Experts of a small language model: 1 pick a token, 3476 steps.
Below are experts of layer 2 (counted from 0) of a mixture-of-experts language model. Rows are named router (the router's row for the expert) and show model dimensions 96-127. Each number is 500 + 50 x the weight over its row's rms, rounded and kept within 0 to 999. Numbers have three digits each.
After each expert's rows: "raises" lists some tokens whose logits its average output raises strongly, later layers aside; "gets" lists some tokens that make up at least twice as much of what it gets as of all text. This comes from a sample of Wikipedia text that the model never trained on. Tokens count by the router's weight.

# expert 18
router:497493440482446511481458477554423445504446530532456581545495493498414557553603430507509545521494
raises: ",", " and", " of", ".", " in", " for"
gets: "est", "0", "'s", "th", "8", "5"

# expert 4
router:495466571551542467474441605534575477450524510441467547485492465516515423534529540531464432564492
raises: ",", ".", " (", " ", "/", " in"
gets: "ed", "ing", "ated", " such", "ment", "ance"

# expert 3
router:567463462493370547471575513449460506505518498532521446511503531366516511488568401508517457497445
raises: ".", ",", " (", ":", "is", "ig"
gets: "b", "ab", "F", "f", "S", "B"

# expert 15
router:552453468458476440474489396466462493466480497577457503477417629505418485545520456487470496480508
raises: ":", ".\n\n", " and", " from", "s", " in"
gets: " |", ";", " /", "–", "/", ":"

# expert 12
router:576426454476444511485479481568466551457574434520446443578491483510414562579560430501471467507484
raises: "The", " the", " The", "M", "C", " "
gets: " |\n", ".\n\n", "\n", " \"", "\n\n", "=="

# expert 11
router:543459490533424507485440422505545581452511517499538600460514542531502430503563570428554613556523
raises: "in", "P", "i", "2"
gets: " ", "-", "re", "1", "5", "3"

# expert 21
router:506492503445513362496360480432449465443449578546406521644458458497449526492485449547449472474566
raises: " ", " the", " a", " P", ".", " L"
gets: " on", " with", " be", "\"", " by", " about"

# expert 8
router:561421489544459478435442489432564554471504340488420540553442528453410505571564476491513524422502
raises: " ", " the", " (", " a"
gets: " of", " to", " the", " for", " from", "See"

# expert 0
router:546472472412425533482500406425592559563496426584529440536488486529476460582475444485519455537529
raises: " in", ".", " the"
gets: " the", "ri", " was", " The", ")", " were"

# expert 9
router:423555514438415520411506432533610514512430525516435555476465511503488520549480492491510535453526
raises: ",", " (", ".", ":", " and", " in"
gets: " the", " at", " League", ":", " played", " team"

# expert 13
router:556526609543469431440443354506562537395529469512478501508488503497492419481510406521479459548545
raises: " a", " the", " ", " c"
gets: " and", " as", " that", " or", " which", " who"

# expert 19
router:595488516502433599502454544485527523518513434454433478480334573551538465555603468429440466542544
raises: ".", "ly", "ran", "ne", "h", "ul"
gets: " A", " S", " a", "i", "9", "ar"